python train.py --num_hidden_layers=16 --hidden_size=256 --n_experts=16 --experts_per_token=2 --d_expert=192 --d_shared_expert=0 --hidden_act="swiglu" --moe_layers=[1, 3, 5, 7, 9, 11, 13, 15] --router_score="sigmoid" --normalize_top_k=true --routed_scale=1.0 --balance_loss=0.000133 --balance_bias=true --init_std_router=0.0166 --lr_router=0.00037 --vocab_size=21690 --norm="rmsnorm" --norm_eps=1e-05 --tie_word_embeddings=true --optimizer="muon" --learning_rate=0.0121 --beta1=0.9 --batch_tokens=[32768, 65536, 131072, 262144] --max_seq_len=512 --train_tokens=275500000 --max_steps=7195 --dataset="wikipedia_en"
Below are experts of layer 3 (counted from 0) of a mixture-of-experts language model. Rows are named router (the router's row for the expert), gate (a neuron's input weights, with its number), up (a neuron's input weights, with its number), down (a neuron's output weights, with its number) and show model dimensions 0-255. Each number is 200 + 40 x the weight over its row's rms, rounded and kept within 0 to 999.
Before each expert's rows: "comes before" lists some tokens at least twice as common just after its tokens as in all text; "mostly gets" lists some tokens that are sent to it at least half of the time. This comes from a sample of Wikipedia text that the model never trained on. Tokens count by the router's weight.

# expert 9
comes before: " the", " a", " his", " an", " its", " be"
mostly gets: " of", " and", ":", " in", " to", " for"
router,179,234,240,209,212,241,180,193,209,209,246,223,258,157,141,243,146,211,189,185,256,204,169,197,131,228,188,185,291,120,216,152,219,181,137,172,210,156,159,184,201,253,180,200,173,165,203,145,230,232,186,174,244,184,252,223,157,186,207,179,214,179,231,220,225,224,191,261,195,264,221,218,189,245,175,288,128,196,98,202,205,225,275,224,175,203,229,204,114,196,105,187,290,179,131,188,114,179,134,143,220,189,201,194,220,163,231,202,175,169,219,185,247,153,200,199,229,186,162,205,128,201,174,272,219,201,215,187,239,216,207,184,228,116,214,182,98,146,206,254,169,174,314,205,193,64,224,104,164,166,214,237,229,195,174,205,177,229,193,234,203,190,203,197,152,239,163,191,248,277,179,198,163,191,203,216,203,192,204,222,234,237,154,166,334,200,164,193,195,161,206,293,184,224,220,230,225,149,190,189,178,256,266,218,191,241,168,240,120,196,212,171,288,128,171,156,144,191,198,202,120,213,183,147,174,124,195,225,216,264,240,227,194,233,176,191,217,190,202,165,166,164,198,224,198,252,203,209,245,159,163,239,181,172,181,201
gate3,212,171,227,204,199,275,206,211,188,264,242,307,164,225,201,186,151,156,133,226,232,244,238,202,167,256,167,173,176,249,118,219,184,200,112,185,211,199,234,173,164,174,246,192,205,233,215,176,203,186,198,229,186,218,222,209,253,190,202,227,204,139,194,229,240,171,189,196,166,242,172,260,145,195,276,221,123,236,236,233,161,173,236,160,259,156,217,180,225,209,240,191,259,155,243,218,156,246,244,151,272,260,228,141,221,201,131,271,185,184,217,167,186,283,199,228,187,214,160,167,228,174,206,206,161,230,219,168,273,221,260,186,174,144,232,82,219,204,175,204,168,267,198,157,174,194,172,252,195,232,249,166,217,160,179,191,152,169,185,197,218,193,156,186,202,216,170,147,115,277,194,148,247,184,193,297,234,277,123,137,205,164,191,160,63,168,262,254,260,220,175,210,170,177,173,189,160,267,248,241,229,196,203,97,200,206,162,213,155,210,140,140,182,167,166,208,192,231,241,152,204,200,187,119,231,111,201,167,219,255,212,190,203,200,194,209,191,223,230,208,261,191,163,191,247,238,180,162,245,137,185,268,184,248,222,191
up3,208,210,173,129,163,291,253,190,195,193,206,292,132,77,199,231,199,201,178,277,150,213,190,310,181,241,172,188,241,170,173,230,201,219,215,188,164,217,197,245,250,257,255,176,195,193,211,173,219,247,121,255,309,182,224,265,188,196,151,223,250,236,248,157,198,175,221,197,183,193,138,218,222,216,196,216,143,233,224,209,144,204,210,130,197,219,217,209,186,176,258,197,192,166,166,260,217,226,204,150,135,238,178,195,214,140,109,178,212,201,161,308,95,168,156,200,173,207,167,143,183,200,238,186,272,126,174,216,224,200,238,258,174,185,192,207,241,256,256,252,167,170,201,287,241,264,212,213,188,188,209,159,129,185,198,136,201,173,241,185,190,150,200,242,149,276,185,232,228,267,258,179,159,189,150,208,248,174,149,232,224,212,228,126,220,268,169,191,206,192,204,200,192,261,222,224,306,197,182,160,213,240,109,198,159,199,152,200,217,240,159,246,247,281,231,196,167,242,186,161,185,154,116,191,148,207,188,202,178,202,186,260,163,213,230,140,212,198,208,220,184,240,186,183,190,207,174,166,162,191,192,193,176,142,228,199
down3,218,197,238,207,220,213,205,172,177,189,322,241,142,239,242,229,205,168,239,239,146,219,240,218,219,103,279,220,219,162,211,215,168,238,172,214,257,282,182,212,218,264,184,226,181,263,132,178,175,176,224,221,211,155,131,205,202,183,209,176,196,206,230,230,185,203,212,166,184,189,227,159,160,110,220,143,107,134,183,166,172,221,148,230,238,182,211,220,226,223,222,186,221,173,177,241,167,158,105,170,247,220,257,224,220,125,214,205,192,247,119,227,210,261,204,213,191,273,223,255,196,164,207,223,278,248,207,287,240,146,213,161,196,202,209,218,195,131,219,140,280,186,169,193,166,190,222,177,184,187,208,217,258,224,179,212,166,128,195,205,179,250,220,184,225,141,217,183,207,221,246,205,111,144,239,126,247,216,233,221,158,228,201,212,263,206,160,165,193,226,164,156,264,205,234,146,177,141,232,234,194,134,108,175,186,228,191,239,204,214,238,161,209,227,172,214,291,245,188,155,243,151,174,223,251,158,202,187,187,225,99,169,222,320,202,199,202,198,115,185,180,171,200,186,110,258,244,178,203,194,185,280,150,168,238,220

# expert 3
comes before: "\n", "-", "|", " ", " 0", " 1"
mostly gets: " |", "\n", "-", "|", "==C", "==S"
router,196,233,258,180,230,166,183,199,180,166,197,132,243,183,204,197,202,277,150,180,210,247,144,197,174,182,223,188,244,167,168,209,185,160,213,103,134,149,98,163,165,173,160,169,180,178,147,186,319,293,199,167,253,177,249,239,154,174,183,126,192,187,220,167,190,284,201,263,202,198,212,226,194,219,185,288,165,164,183,219,154,201,233,189,170,252,141,216,107,196,191,219,278,142,211,147,168,193,157,219,178,178,160,116,179,143,221,163,222,193,155,233,214,175,154,223,232,181,160,169,206,170,150,244,195,252,242,240,203,222,127,183,209,126,246,134,196,199,263,237,162,236,211,155,212,144,188,162,266,204,213,212,118,189,144,188,222,159,138,225,213,213,146,245,165,154,149,190,228,287,88,219,175,169,191,184,224,143,227,205,165,219,203,186,275,253,195,156,288,232,248,191,155,245,206,164,221,188,175,166,201,192,247,193,177,192,236,201,106,195,260,255,185,141,226,203,191,240,175,211,246,182,215,195,176,151,218,206,218,212,170,189,208,281,207,207,111,122,219,158,220,232,170,191,215,212,171,137,246,200,144,183,213,201,164,233
gate3,173,250,156,244,253,194,150,193,240,208,149,212,242,222,237,243,212,197,184,177,219,230,236,222,196,229,214,164,159,142,180,159,156,182,195,210,245,210,76,218,213,160,173,198,201,221,201,185,235,207,208,225,162,200,130,188,210,158,209,138,127,178,141,181,173,169,160,263,248,168,137,170,254,238,265,240,173,256,169,217,151,292,179,311,184,156,201,176,162,150,184,214,199,216,249,199,209,240,209,189,246,145,227,190,189,226,186,131,184,238,180,186,168,229,171,114,224,233,175,213,147,147,287,192,147,209,208,180,321,200,180,163,318,250,188,140,216,86,184,200,255,164,173,172,210,241,195,229,136,196,226,159,262,267,200,242,233,206,192,160,180,144,143,240,224,162,224,213,142,211,144,184,227,171,182,165,158,200,163,172,188,231,198,199,173,195,215,252,245,231,248,250,160,194,192,227,207,226,236,267,180,215,106,214,240,249,262,234,174,194,185,169,175,207,198,171,222,155,217,173,249,182,297,213,219,233,224,247,149,209,255,211,207,198,211,213,212,169,208,159,148,241,211,307,190,156,194,289,165,149,201,216,229,96,212,212
up3,146,246,192,178,263,177,136,189,291,225,179,235,205,194,240,199,189,206,184,170,111,212,218,192,190,222,181,180,148,123,133,162,216,196,208,150,212,211,148,229,116,174,190,232,199,219,184,188,184,149,232,261,211,195,131,258,216,226,212,210,118,202,164,235,226,232,170,153,225,125,95,226,270,212,225,166,166,245,186,182,196,189,169,265,236,110,305,201,155,153,180,141,160,186,210,239,248,284,209,189,252,234,188,249,193,247,170,134,194,294,236,169,222,226,205,215,213,242,245,206,125,201,201,157,180,225,203,203,184,185,155,158,247,167,257,222,207,100,232,175,232,172,235,177,250,267,182,132,143,195,268,242,192,254,165,137,270,237,181,178,210,74,194,157,245,142,143,208,213,218,201,218,145,175,197,142,193,175,155,230,196,255,190,251,190,236,192,221,226,287,229,182,191,209,204,215,201,199,201,197,262,204,167,231,212,292,226,231,109,235,199,228,200,160,188,236,255,152,198,207,171,204,194,190,262,245,188,158,135,181,224,148,188,215,253,274,214,152,196,206,170,234,179,239,200,205,198,223,225,241,269,208,200,154,207,197
down3,139,187,222,277,177,153,231,243,141,243,245,227,117,241,217,240,233,246,271,190,170,174,189,157,118,233,174,143,217,187,191,197,257,232,258,225,266,233,201,188,307,147,123,133,237,191,164,191,261,203,176,162,220,236,190,273,244,201,260,224,249,220,246,199,199,172,242,189,237,229,213,187,149,241,174,212,192,211,178,287,197,150,210,131,231,131,114,234,128,217,165,239,273,172,235,213,183,194,219,264,219,148,243,183,223,144,172,180,196,252,256,169,216,213,204,169,147,166,198,164,260,239,238,194,128,184,229,161,134,257,219,177,185,206,141,206,206,203,146,208,179,237,211,181,217,277,187,175,203,171,194,241,183,265,196,210,260,269,179,217,248,234,238,155,167,206,146,246,230,197,186,220,220,215,198,202,203,205,120,229,187,189,288,237,235,209,162,213,125,210,259,212,180,197,194,211,139,257,218,206,160,148,138,249,127,188,192,180,208,157,216,228,246,272,256,231,210,182,179,222,177,211,224,214,147,194,207,251,155,223,237,216,358,253,114,179,221,173,213,212,262,239,214,212,141,180,234,203,210,212,211,218,193,204,180,154

# expert 13
comes before: "\n", "|", "The", "==", "In", "="
mostly gets: "|", "===", "==", " ==", "In", " ==="
router,147,230,238,189,217,186,201,228,228,190,214,143,214,198,210,192,227,239,257,180,192,225,141,196,171,230,228,219,263,120,182,207,161,185,183,187,248,239,180,199,199,210,151,208,153,225,185,145,206,310,233,235,308,209,236,209,102,137,197,226,166,245,218,114,239,194,177,203,171,212,254,193,215,183,200,303,130,184,196,268,147,249,172,157,148,210,193,228,187,171,218,181,223,182,219,163,171,206,206,223,280,219,200,217,222,127,285,109,216,217,116,178,243,160,159,219,223,228,184,252,179,211,160,267,173,230,208,215,189,227,194,162,172,149,293,167,151,182,184,274,153,172,217,157,171,215,256,167,191,193,198,218,161,211,173,245,195,127,120,190,188,236,154,220,205,184,215,158,223,251,124,196,167,200,145,184,250,160,185,155,215,242,195,174,263,227,205,181,209,266,264,168,188,139,244,166,188,174,163,165,151,155,277,191,219,190,179,224,126,194,214,182,184,135,231,179,198,220,219,225,183,229,156,205,157,197,243,286,192,214,199,195,177,185,150,230,279,145,163,133,190,214,115,182,181,191,204,143,244,259,66,163,204,261,213,135
gate3,153,199,240,254,235,244,134,210,218,164,116,196,157,236,218,180,198,185,145,220,208,177,192,217,112,232,135,313,166,148,268,226,211,279,246,208,174,197,167,221,228,243,308,174,209,255,157,185,153,158,158,257,224,197,233,213,138,181,196,225,190,234,247,262,189,252,210,157,250,193,275,147,214,213,169,204,166,168,196,162,175,249,183,163,235,159,170,190,216,207,245,238,210,147,193,204,177,223,248,243,208,215,193,171,239,164,266,205,243,232,169,206,214,138,185,174,169,183,266,206,172,233,179,180,175,183,269,204,106,203,206,235,207,152,192,231,192,251,255,221,255,134,212,142,160,210,141,223,182,199,197,215,160,205,181,274,164,231,150,150,156,243,241,75,196,156,164,133,164,221,213,184,222,177,205,268,138,197,239,191,165,288,186,182,215,159,203,180,211,224,222,258,187,177,276,168,252,216,234,152,242,200,218,184,245,210,304,162,172,217,118,138,145,171,124,249,196,145,163,200,215,206,174,181,187,217,196,195,218,240,155,213,178,188,157,232,213,230,193,189,243,263,180,250,113,260,202,158,236,216,150,262,224,152,142,230
up3,196,246,239,182,182,241,197,194,277,191,240,262,177,194,169,189,204,216,190,202,158,198,187,211,155,174,74,167,263,214,286,316,204,193,209,136,152,142,178,213,198,264,188,149,222,220,224,191,151,211,218,259,162,153,176,193,170,161,252,256,145,151,174,229,142,157,145,214,184,226,206,211,226,209,199,187,292,188,206,190,235,228,279,226,169,193,245,246,179,167,282,124,170,111,173,200,243,221,198,146,219,329,168,230,207,132,261,142,221,219,255,239,245,188,98,121,277,147,152,226,178,182,177,155,241,210,184,250,238,200,220,209,170,160,205,209,169,200,259,209,219,248,146,186,216,172,283,199,223,115,112,178,179,233,245,163,126,227,181,239,205,258,224,228,223,196,218,204,193,207,245,160,233,245,235,217,147,203,202,156,196,242,171,219,217,199,224,165,230,152,253,201,183,222,242,191,217,251,219,223,165,229,159,193,191,132,210,225,182,178,206,184,196,153,123,223,233,202,287,173,253,197,133,136,153,205,194,231,191,206,197,234,186,270,218,148,171,167,220,152,215,186,231,185,143,219,252,259,189,161,153,175,211,174,200,201
down3,175,265,250,298,203,227,194,159,194,246,192,174,219,236,253,173,204,243,160,257,202,264,133,189,213,206,187,186,226,234,204,209,168,201,188,224,165,142,234,143,195,248,250,136,212,258,163,153,128,190,211,213,163,224,250,186,147,194,106,209,159,205,107,167,183,175,145,212,215,257,156,177,129,254,205,161,150,165,179,171,169,248,208,217,152,211,283,205,229,222,226,128,193,172,273,156,141,231,141,173,201,218,283,218,204,255,222,204,238,215,247,104,225,198,110,192,175,128,160,311,214,160,203,287,230,225,104,210,224,205,153,171,314,257,186,154,243,178,193,196,252,176,226,186,212,135,209,205,200,203,230,207,184,199,178,139,258,194,185,192,185,206,243,217,170,263,174,228,168,245,226,155,157,269,200,241,181,193,210,202,189,167,216,217,244,219,245,218,119,237,264,245,262,217,149,195,165,226,200,242,209,219,216,161,265,211,204,188,192,183,150,246,137,146,206,207,235,164,196,209,150,220,183,246,191,198,131,185,223,245,191,205,221,288,160,254,190,214,160,216,247,245,146,216,241,196,160,206,199,251,152,134,218,144,191,220